{"routed_scale": 7.46, "balance_loss": 0.00357, "vocab_size": 4048, "norm": "rmsnorm", "norm_place": "out", "init_std_qkv": 0.0444, "init_std_up": 0.0444, "init_std_down": 0.0444, "optimizer": "muon_variant", "final_lr_fraction": 0.05, "dataset": "wikipedia_en"}
Below are experts of layer 4 (counted from 0) of a mixture-of-experts language model. Rows are named router (the router's row for the expert) and show model dimensions 0-127. Each number is 500 + 50 x the weight over its row's rms, rounded and kept within 0 to 999. Numbers have three digits each.
After each expert's rows: a language model's description of what the expert responds to; "gets" lists some tokens that make up at least twice as much of what it gets as of all text. This comes from a sample of Wikipedia text that the model never trained on. Tokens count by the router's weight.

# expert 40
router:502410427399550424418575455438424474531513478454497579479506570430486414513465524593563422503487478491432500475479488532442510451543463533537577444520458559505573530542514471425490474479491529357545569559451516498414432537490517583525541555465458517517524519550481507484458553572465471528481437493566500510523473434455512373497510580552462478457574539500599615468473490474448465528460
Description: Line breaks ending lines or list items, plus middle pieces of words after f or w, like witches, fraction, appraisal.
gets: "\n", "it", "as", "is", "ad", "ra"

# expert 63
router:494449582475497488485508492523479476441463499455546536586553543504544588474515464501487443531495554543591381520576529591585434566531530457410498568535530548488542457450491563575501482425521527581474392412468487489474547477513472471506466522543472471406527513549480494516479567518516620511466509487365512531589603508455590488593460494479508517592596551550481476551481463502544552482548
Description: Final pieces completing place names and first names, such as Georg-ia, Los Angel-es, Alex-ander, plus common first names like John, George.
gets: "ia", "on", " John", "ie", " York", "en"

# expert 43
router:524525430422499489489417469457486517536525411584518575522400571434426455482506510514483558421401507526454427546550526529546504528523464511439510488534503515460490549475474525621500381491530542436534457497567514508479400463607456423428482514608494491599500553511505505485507526430532538592495502437446511518513495451565464449443436457492618526499383439471496545553520470482545423509526
Description: Participles, verbs and prepositions following was, to or as in running prose, such as "reached on", "as well as", considered, born, taken.
gets: " in", " on", " well", " from", " 201", "ed"

# expert 5
router:563489483479482557594570461569508436519604377453494594483472499460404472595445474504425530520425458514457492491435415455488487467522476539471510517579487546472547498499506534512457528423516488400470572517609456490475457466499592482507542398490411493479601558518478399553457579573484582448465517425506537464519548430530513520493507511547488446515487473561560566571517498467407487521522
Description: Opening quotation marks, parentheses, brackets and superscript openers starting titles or asides, e.g. "Innuendo", (1943, (Franklin; also score dashes.
gets: " \"", " (", "/", " \"B", "–", "^{"

# expert 21
router:531404518478572501495508405464503498456474514485477539551545491479514459383437472457603545546460530558514511507522494617475423551496485488493466524512524427543480517506546534433463466358503460454543585536506576462453454534652497546476525564399541530481508571433539437463419497597566456492415480527523539529558559482471484441587475526466479468490557525556459481471557417459477579527547
Description: Second pieces of proper names and Latin species names right after a capital first letter, such as P-in-ckney, c-in-erella, G-ran-ada, Win.
gets: "in", "an", "on", "ro", "ri", "ran"

# expert 1
router:508585427467611371408510494513468465430521533453466516525461497553463530484474505541450529485514421517489571499535443505505542513537422476464501544542563449511454561491442511519466462453491534433543436424503490411478454538460556489480564622600529564519528569536537480427515501506497566462481584484488559492532435484417613532458516516519581502521494445438562463494468448512499454622356
Description: Verb inflection pieces and clause-opening words in biographies, such as play-s in "who plays as", dec-ided, After, They, During.
gets: "s", "es", " to", " in", " After", "ed"

# expert 39
router:463482515489539517469531493498497461512463412482485543466523558500588442532504455487452533581510493513472483424470449434460541629562447500556544428556510384472471504538569437543536470521491455483457387400515451523539540450503415442562496544541558420563543551521587510554574455367478540455490568426463495448550493490476573472574457526514524581545429557579496452570465595506516498468471
Description: Pipe separators and digits inside sports and schedule tables, plus surname pieces after capitals, such as L-ann-uier, L-l-oyd, T-X.
gets: " |", "ann", "L", ";", "l", "D"

# expert 50
router:438478462505565540478564536558511545535496473575486485555459473597444468524439505420451574397572515501482404439459448584523563504518505403485466381445502539437439557537515470360481460524474460506506575602519511379487498500481446539472478445456468492516442444421488446541465409494508577518432476504473512432490450464531489512504458478491486452468476503488372501531423478419458429467475
Description: Tokens after numbers in tables and stats: ordinal th, month names, %, units (kg, km, ft), thousands, and column pipes.
gets: " |", "th", "%", " December", " May", " April"

# expert 14
router:472596554599461465442596633524477522417473563424490488506541538491493488603570498538552445512538499661506497445495487449451559514541563475514468565428517534526488471408485493431550470509500491606446573494496410500461468517453522502492601485478571494484513517469449451481442475448513545466511550576618525529464561549530439486594556544442417539498522562489501508454424495470515503467484
Description: Word-final noun-forming pieces completing a word, such as stor-age, struct-ures, Stein-er, -ction, -iness, usually before of, and, or punctuation.
gets: "s", "er", "ction", "age", "ge", "ing"

# expert 38
router:471480587449472484478507625604496522389465455420514414585520482548541508522516519454479425489559484484524526494531519540481490427510480487499583516447541543575479500453440486530420400586442425529529539461495452588545525554554480536501536536518515540546533382506508517455459557414555566411486488552571490441459492536619446491484498571406485568488510525472435532466494470523511416583564
Description: Word-ending pieces that make adjectives or modifiers, such as tact-ical, longt-ime, med-ical, mart-ial, jun-ior, medie-val, lifel-ong.
gets: "ical", "er", "ly", "s", "ing", "y"

# expert 46
router:513514421568513504547471517490459526467546393424535499547575527485598475480524514436500549488550563525451528442536555601470506518509470492475526478565447501476474428544382568506591519518501484510518497457427470437426388532412412494512494400500437458417451574538425515559469506438567529517482492565483524420531507537486512487545490477497433507471372408413484538585503489556557560432479
Description: Prepositions of, in, for, at, on, between, within linking nouns, especially names like Church of, Academy of, University of.
gets: " of", " in", " for", " at", " on", " from"

# expert 23
router:489565424475515524452518518542627505452522494474532473383523466519526533572528437467425550617533558550473524475496515440465469480488439564459500443443550457446362461533384489456548509523477513505509512507621450506590478455470517422590451447564477529557459488516478486409543462519432462491413465500544449458456502542501457451452560547550541431543520542411557429470523532402529522486477
Description: Single consonant or short stem pieces inside a word after a prefix, e.g. Em|b|assy, pro|b|able, pro|f|anity, Astro|ph|ysics, prop|eller.
gets: "b", "f", "n", "l", "R", "d"

# expert 54
router:522523527484469487477528482522574586617509561436523457440542461558434489439516457491635558532532593505485589459476526441447570555489542468543523465636443475473504499559539540516488595456530501434449578438432421526559525440483548484505425448498533580478487523464478466435574598553498478462453485477556494486464566520496461559600489409503564540504479500528495475467493476596503557600474
Description: First pieces of words after a space, often Latin species epithets in taxonomy entries, like an-gustifolia, tra-caxa, and tra-ffic.
gets: " a", " an", " E", " U", " o", " f"

# expert 19
router:427544568483551516576478486548560416526626453502452456516533410553483490515516543488513581503560497514474406498531520557545569476512512538601369464448539519495499541472437534572557492488559544517530462501513499571554524465406556541507529437447417534520473513485500478579446395539525488590478467545510481466546543461547480592542556499433478485452499481419429421478509504463530543662464
Description: Field labels and headings at the start of infobox or list lines and table headers, such as Country:, First flight, Candidates, Votes.
gets: " the", "The", " a", " Country:", ":", " The"

# expert 53
router:503452555457517473448503433530492444462473497578419449408513458400543514448510440446523453527490542470564482462376595622519500418584468481452526518435496511464543470434468580592496401475467405502437497489551476502459446431521535527522503480459463532541461450441463468427418562543516574515551490506505489547457517429535480482435450522500442506464638465541550537413463527467418455516477
Description: Word-initial prefixes and stems of Latinate words, e.g. cons|ecutive, pre, res, sup|reme, pro, Pr|ime, Ag|ric|ulture, orth|olog.
gets: " C", "le", " cons", " res", " un", "ric"

# expert 56
router:475601593441336528555527451545491621465500553473523472495491462507445527568501444475521464427499523471507532514529546473472446453560485417510548436533503492424584447479472558532565536468585564527546578511482476508537522461534552490597521559535606453456406498517467422480492549515483513473567543552510488487550463529446411461530556536475413614506626577553477482482516522528479515510470
Description: Middle or final pieces of ordinary and foreign words, such as cand-le, mob-ile, ais-le, Teuk-se-onam, plus Thai script bytes.
gets: "le", "se", "ra", "ph", "ile", "re"

# expert 59
router:506473542398466424531417513502450502525477448412549476491468495622440541492596418550483526465421516528559519473556437596496532538501489459457535470511602475447422523516585540560466500508453477589501444566428502487519514492507440440574586458522539502489476447494545493549543508483446467513470526538510509457509513447386557513527550620436424618576501533520523481579605536528487457491436
Description: Middle and final syllables of proper names, often foreign places and people, e.g. Hamm|ers|mith, Buff|al|o, -son, -ston, -ington, Lak|sh|mi.
gets: "son", "a", "al", "ers", "le", "on"

# expert 31
router:527413458451596482477494503505523502439485540625540526479595530494550497461464454463487498628522462458590454477517389513485476501450563513514519572571469468444418549473558541451639452483473423510558452481510515483503439521478508490467411521556504456492578509523468536479498484530527450500411593449460396492448528457558575495591533542531508451537483568495515457436503490422491562630534
Description: Name pieces after an initial letter, such as I-on, I-an, and first names like John, Dan, plus pipes and cells in sports tables.
gets: "an", "-", "en", "on", " John", "g"

# expert 58
router:463486523506567407512507561511504534463523504418529432555469526597441453467451540552491467539558488536440517449541482500427602604530445481437548458485468444451494386484529480470464478597488510458527605485373552375515470517445403522610495485553596529437487491539503498480527466568616575440556541469541512533477507459431462492562507477525508507530441522521500529622535515516505505529499
Description: Letters and pieces inside non-English names with diacritics or Cyrillic, e.g. İsmayıl, Araújo, Júlíus, plus de, al, in.
gets: " in", "l", "n", "r", " of", " de"

# expert 36
router:535567418495490460504446496557497451457496415597450526574430542458533473510517459431535625456520508546560436604517594572574524566393509481491463479406513571528438487557446538539520517609485512523471536561476516477452517430471583426490517581505486470491425552549439448467603564443475537565486433476498460453514474469569453485500525553463418446532516467423460516522511472474519460410490
Description: Prepositions after verbs or nouns, like in, from, with, by, and closing pipes at the end of sports standings header rows.
gets: " in", " |", " from", " with", " on", " of"